python train.py --num_hidden_layers=12 --hidden_size=224 --n_experts=64 --experts_per_token=2 --d_expert=160 --d_shared_expert=0 --hidden_act="clamped_swiglu" --moe_layers=[0, 1, 2, 3, 4, 5, 6, 7, 8, 9, 10, 11] --router_score="softmax" --normalize_top_k=false --routed_scale=1.0 --balance_loss=0.00395 --balance_bias=false --router_z_loss=0.001 --init_std_router=0.0108 --lr_router=0.000803 --num_attention_heads=7 --num_key_value_heads=1 --head_dim=64 --vocab_size=8192 --norm="layernorm" --norm_place="pre" --norm_eps=1e-06 --positions="rope" --rope_theta=10000.0 --rope_fraction=1.0 --qk_norm=true --attn_scale=0.125 --tie_word_embeddings=false --parallel_block=false --init="uniform" --init_std_qkv=0.04 --init_std_o=0.0 --init_std_up=0.04 --init_std_down=0.0 --optimizer="adamw" --learning_rate=0.00147 --beta1=0.95 --beta2=0.98 --weight_decay=0.092 --lr_head=0.00837 --warmup_steps=367 --schedule="wsd" --decay_fraction=1.0 --decay_shape="linear" --final_lr_fraction=0.0 --batch_tokens=65536 --max_seq_len=256 --doc_mask=true --train_tokens=672300000 --max_steps=10259 --dataset="wikipedia_en"
Below are experts of layer 3 (counted from 0) of a mixture-of-experts language model. Rows are named router (the router's row for the expert), gate (a neuron's input weights, with its number), up (a neuron's input weights, with its number), down (a neuron's output weights, with its number) and show model dimensions 112-167. Each number is 128 + 32 x the weight over its row's rms, rounded and kept within 0 to 255. Numbers have three digits each.
After each expert's rows: a language model's description of what the expert responds to; "gets" lists some tokens that make up at least twice as much of what it gets as of all text. This comes from a sample of Wikipedia text that the model never trained on. Tokens count by the router's weight.

# expert 44
router:167160152094101096163161149103099153127159116102095097106156087130084103138094089103155087160167100107103092101168081180095154161097096195097104167093165154084084113084
gate0:173149145092107116136122138071157105151118089118110147097117101159117132123088154138145135146151104096094079103132134141140180145125122177101134126130141176095063146084
up0:184122135097164068160164167074180101128090142150163086146118111180118112127106137165116148139156119113077114137104154140122128101116162157122154078091133166086136186126
down0:077188116180175117085114116127149132104131146123144130118093175117101128103095024066154131154154133088124153167103104115105098109143063117144200138088088094144127125129
gate1:165129145074109086144134153119085121165143077110082120136178140102103093117105058080121115162134117112119134099123128167060152128094115079122108156137140101093079073106
up1:134144095081106074161148137142090155160157126135084134095136109116089119137145140109160155150103145095160142150094212109117161163177128116162156122151078076059115159119
down1:133113144116129178138143136113114132197138159101117130115070085103143169130174074096099126127131122111174095120163171085079117150120198178113169109077131149152098106128
gate2:160174181100101077172119132079130133149146079112122120122155110115115088101121106081166107178160121126088125121129165149135132164088128111129118138120166139100120096118
up2:165151151083124095119156133165066161103112102124101110129145113093155176096172148087158171173161107109131133119129213090145120143098105075129122126132181173161111110163
down2:151114179119105167157139130085132091161154145107142127103082130113094099153173108133087157158132114106129121131120136100118158114073187173071138131096177166113090110128
Description: The article the after prepositions, table cell pipes, degree signs and coordinates, CJK characters, and United before States.
gets: " the", " |", "\"", ".", "2", "="

# expert 56
router:152159160088095086154166149093100081146160135100098092099154087170090106178091101105171094163153101094086113103166126158088166172097163161101102163097162161098086115096
gate0:177156155065090092180148137107104110113187135091088130105150112152092070145140091100137115170184147084082096120143145159132175167111183127096083177117165173095085065097
up0:173159111134091157150112107121129135048079119147164176134120090156141163137084096140135091114158106175130082170120138179125152163083072176165148091083096111142082128086
down0:218097166139110136146130155072136111134132093157055084065129112109135118137076161102113152119111128083107139171175113171159166064151153100147138126103139168112083154128
gate1:144151125117108104163144162083093153151175073151112111109136122085084119127076100091154105137131109088108120120129126179099174159078122184135109124092133162081062090113
up1:163101087145149108161149102045134114117104096145134139134165156116096122150132106105153101108110119096162066109140073159060126084149055171121153166090141185160139168143
down1:155089138112146106133113161117137109170121062103128109092113130115150100187135170166126131144124128188091134158130149132052120136107136120046117147093144135104105074123
gate2:133184164124098104151145141103071095167158098081108109108158088116108107141097085107174106171148100098102110099131125160092162139113143136085118160120148129074083113090
up2:155170159109089133145098144075149153113184118164057165094142070093124088119077136065114090164174119142100136108195084153159152140140130084090127109106150139158103123140
down2:141113139104072157124104116142118168171082147138120146133114129109128153140154148151104120134121103125156117155130121113136206108229108069133137066139106164107195099144
Description: The and The at sentence or phrase starts, spaces before years, and name fragments like Hysl-op, Geun-y-oung, in political or election text.
gets: " ", " the", " The", "op", " a", " He"

# expert 41
router:153167154088099086155163160093100129117157148097104095085168085105091083184100093082161096157158095094092105096152127150094153163091146151093102161099148160101104109103
gate0:169171150069128102194148147090119102126168107116113081108186117118100101147107146088164128180149090120137066092143119141058133192102190120114121132129126146106065078110
up0:142148152107062144141118111146155101124114090107121070158176158133075121189097126107128152183092085165134054100184106137083145122114176168115148158112089143122104130105
down0:113117129092101137143112169080168172144113089060113126128131152096088116135175185153053194177144090159109120162164065156150139189123157111120157113087083179099080105117
gate1:160172144122091115168137176098066076160157122094097115105149087098128091143088123108164106176127094087117122089176117147106171135122149091080121140087158146116092132094
up1:140099107172106119128129126125125093091098095096200130074149168153088128134155124109079153130155145117129075102123084123061159166156088139135133149140089165135142098139
down1:106173144118163079157141092158145173186144103022141172094109128116161115086142196101120153109052083105140073156153103140094178176157132095110161067164111158130105086145
gate2:165129171069107100137157176115102137164144115112095079094169102138102079159119121100169093175182121095088115084162119140070140134096130099115110146070209159089086122128
up2:102160108125102158111113149134085097118104136095112145113082131092117180125081151142140126185178115121121102153086148136122141158136113141119053154087126102154120165081
down2:177096119094118124121134173187139098108169175101123078123101132164114102174127121096119119129116060091124076110117181124149158135187128072159116156146167092163190191064
Description: Single capital or vowel pieces and place-name starts like San, Los, County, LA in geography and road text, plus final letters like the e in cape.
gets: " on", " S", " A", " B", "a", " a"

# expert 45
router:163157156100089089162162162096097057125158115091094098091152079146093106122089095104160095154161099095079104098168169154094163164105199126094093163100165167078083094097
gate0:157131172119111107174169157096118121140167091091074123119158085122121097184120051109161100137159078060101070077146133139094146137121159133116119126112171141094098096112
up0:165179168159133141105144114121139095146136098132063154100087138116083101199166087105123092170089072111115146126138113098139171130085136119098106115093162174098140077108
down0:150061097149184137134140092149129132103123142085129194139140161109164150100122076116108134176133143050095099140191112090108134115165134138107142082159129111144143110160
gate1:152182171197152134156097163152097106157124107147097070162112100045165113213109152109156105136155162152169123149131207112167126119165077134089155141108192141120117075115
up1:160118147120125099048168102071136173050074100116104133142122175104086141188145142085147110097161086108123153113117219126140116116096205049147133160112116161112104140122
down1:073090088157174164145112152104076092165135129172130173122147110055121132127133142146113108142092124108134108138122182169113144094144170113082166170129132123078087117162
gate2:143159121110111093169144175098098125148132101103134109114156100144108092146102106086162104173161083097110126076171136151137154122108153126080109165098148187088090136109
up2:091134138134095164162115171122095110166152079069121110149191104199179065113146107166165103129128070156121075099143112112164143138122149088131153127137088121116137132133
down2:187108154102038130152155079147151151147146107052127088132093148093163162185113103170123126120102077130142145106109166112104074149097139139139169165106161151104136131036
Description: Pieces inside quoted song or episode titles and closing quotes, such as "K-iller of Dreams", "We-ak", plus names like "Park-inson".
gets: " that", " P", "\"", " \"", " for", " by"

# expert 14
router:153165161091090093168160152090106151147163124102095099094157106099109100167108099083159093156161096107084099090169081143099159153099056126110105157090155161106086108103
gate0:169148154108082106165147149110091114141133106083113101114147118089085087152082092081170097151138117117102117097149105155089140143137129163105079116091173144104092108098
up0:155109120137115108134160147130107166112074104116116071175105104081112106130095156135168083183139139176105105179104174164146106123091173196122108116076163072187114161148
down0:100150123112186172147094087122093162074164172170110146108091150107124086171136122110078177130150143172135155095073165131135084128172120174109154148099130143132162065140
gate1:137146172108080091152129136106112107154139084108104095095124082117096092148061120108116107139152125133117127082188121169127117171071152138121080175066143155083089113096
up1:110099173110123088104135092106115159106141076152112151139082111096155141151155081089096067132127120146112159091140126153130133159132162108138045093107129202102116088118
down1:089180159103147123124157204096128156140134095094138156119116117097117051107121142057111112118090094070104088071151133186140218156111129109099070187086130091071114105131
gate2:176156141106118081118191160070072092165175078097114101109149087103104082128099077110157128190140125132090130103110134137120122157101106126101071146126176178103104132093
up2:161148091133134097072176131073094094106104083104087152125096087157159159105166094134164155212150090145119116126079139133089141161136056154147123066099200161086096114116
down2:150156167105106122163121147056145106114093115112090154120133106150091120156117153084151110143159096162114161122166153175094152134124150146060145171164170073171103123103
Description: Opening pieces of words after articles or prepositions, like se-ater, sc-reams, sub, inter, and direction or colour words like East, Black, St.
gets: " T", " s", "e", " P", " p", " at"

# expert 38
router:144158161102099087157167161091100138121168142101092096098166089114095096153100090105157089169152104098100105108151121158095166164085084145079095168090160162109089110100
gate0:151124125134078105175185147080092123123120115093118086078161081105119048134110054086130134133132088134113122086142155178067166160103176104121112182109160154083109113086
up0:147146111168152173178178167131064076123123080092075149107151097080168099141101102099141133108070086152142157165091167124120175076144179106112125115138153114125091118173
down0:131123135129126081189132087103146186119163092118093145089063118069087150130118096123131138133142136099093101137118145193070158149078165069148138149049159115120081165089
gate1:137158143071114113195185169126104132119166108131091111089170108108124121132100075100170061135165134075124108092159170171093149128086126145117122136110157122132110136127
up1:182123152089136092169152203078172100109156079117166151159139118142077149106125088142187066170171126170134181146096121132098202155099160175141122095123145100108092141119
down1:157128137066172112046110085124181118177079165160167103120085169161171142106073137124171115134156142151105136137192076130084142153050106125077101156144130123155070152153
gate2:149171134090082128180151176118144117141126119125084104103117106086091053162080122071141110177180106107101114096149134162084178133105162126061087163097150177097098085117
up2:126172150188142127116159132121097087109161173067122138147130129135078084113109149150164109184143125060112107132114086144111103107080207111070066132118158121160079089152
down2:166115159201110110194149108090176170098132116123054179139079119140109133090075113148144154115107140074119085139173128143115103100125196115111110172126156097121050101072
Description: Ordinal suffixes (rd, enth), unit and age words (years, months, %, age, birth), Afric- stems, and capital initials of names.
gets: "%", " L", " M", "th", ")", " |\n"

# expert 2
router:168153148100099089158165147105093154120152140089104092085154094155095091157089101094161109160169106099091098108156120158101147156099134143103099177106152164090086102095
gate0:143142177114068069159140147081103120186177129114094063135139110096158087156109119096131127134175111065135117087147100143101128161100144124113131160091112143104143068113
up0:114150136131125148168124173114112163157079102154138143163120161071137187135152084165123113119104166108106081121067142139087121147134096165134183084090097091126100110133
down0:157168111170106177089156153105110157098122130133092076144108112124134104136136162143097101138093152135104148138067151101138101105131178152123154099120159152132101145117
gate1:087101126153159084136141094132093035073133112101162087082109111069113100089147059121176125137089175077072121085132131141099113146115141105101091169111209109104160140153
up1:162159122095094106143142166088110179154146126099084094098193119157097074151069126101155086158196068124117102127169124147094173159126125127107079132095135127094127103094
down1:135167144135183105117151115136143114121161182171183137132098140164125104147160069058122116144117123184140105174067124159122134109140130087128137099104118162084131158147
gate2:153152131077113088173135151099121086122152134078105083107131068087124101146101124117194128160133093104084101092180114163103176178117168104091087160117140139100104125111
up2:108136125081173127141132135133101104153154159105115113147162094169155116170137077161132068167119094101126136136185119129098147137149119172107108180119138126112124072084
down2:059121153139128132117154131159154138070113062120120160103110111136094140150118089102128149180140112159114100152173158137135128110163135082156124072120122116111071161089
Description: Single digits and spaces inside table cells and measurements, such as km^2, scores −4, 0.83, plus sentence-final periods before paragraph breaks.
gets: "2", "0", " ", "1", ".\n\n", "5"

# expert 24
router:174158161094095097166158156092099139128166136105088097096159099108093111089099087106162098168147095096093105101158140166101153152101165079089091161091157160091089105090
gate0:156186171100105123177145169081100079150133094104101116132154075110106109141056116129125121184153101099082081092145134187081176130096135091139109165087123153059082122103
up0:165148104110114121107192125077105138125132088116112103079183141093078130140066100155179093165124077148133072132122150178089180155156126113070117145109183155074150121106
down0:137113128114082138101055104133060144146144098167114186153117133164177115143162149113143111119161165175146171142159129111094058131158098129141144087118117145090178094104
gate1:158177149074083113170160169136101113181134107070076089104145079098084099147091095088140125171163103105088086096165166169108155158123109130090088158083176165116095144083
up1:139111111130097130139159138186141133159152122063101116052141137126098130067131121155199084159113135100137091137162172142149111104125056114116073138082117159167111131161
down1:072063116166114185107149117109184106139120175132176112171148120142121111138166150145126108118148116161071117169094095167170171113173067135132135105112128092118137190157
gate2:169146125086100111133144162074096134165138086092092097105168097070137124130076100076157113131157133119099078096179107184120157152132156130098098147104166147078083133084
up2:104117194142146082139062151161093133119179151114120164116129127166152136154073079116096074105153052083118117106158146095125097115130162150143079180103130108084093053115
down2:104139189156153142147148142119127094113150134136115177143140055081123168108101097112145126203111077131134130128118111089150128073131142192103109109147155129130163087132
Description: Mostly the preposition " in", plus suffixes like -er, -ing and hyphenated pieces such as -F, -in in codes and names.
gets: " in", "er", "ing", " In", " on", "in"

# expert 58
router:176161168091095095155162168103109136134157151096095095099168083108091095100100092085157098171172097094088104110166109167100163166101128097085088171097160153103079108099
gate0:114170183114105126164111129100151105102151094079131091126155118108117084089110109126170103119127102071096099123129112157084173130114129162132077141111151141113142101072
up0:115136151155129127077189162123143115144110100120109101089118140087111113113132110128158108097168168084097126129149077143167157126146158115068141168120094125112133097138
down0:109106183146120122079142131121096085111137179143138170144118151159118054153178193091150121133067097148065142157108159096130073173144042175123114135107131113124162104104
gate1:188155144108130109171127172121108123147142096083109115092138080135110120108070103087146087190193082112130125121152124154075151169098138130094099145108155131117098065067
up1:120159190118150144157119174167096173089123112111120107122149124110114179143169106101176123129123092157200128155099073092123087113093147062126106110135112152137143051092
down1:135160057141095136180126169099142111104132059087144108120160111105122150121085083126114157129183132114130142075136112151125128076134171135160125111071150162148125150086
gate2:127165155074103092152161194090107082125185108086079112114184099103119115119093076088135094143167077088100086094169156165090164189092128135066111180114175142105116119100
up2:100173040097144070133136158144141095078112074112137140155169127139118186124050164093085080111124078075113116140172116075073150147094218154139104128100120146097139110132
down2:092050131105058147154167122134149161118155201131091120163119140109090099100168122108101086151101154148100064133079141103082098155153145184149126159172103062161138203161
Description: Capital initial letters starting names and words, especially accented É in French names, middle initials (Herbert J.), and month names.
gets: " D", " L", " J", " The", " P", "a"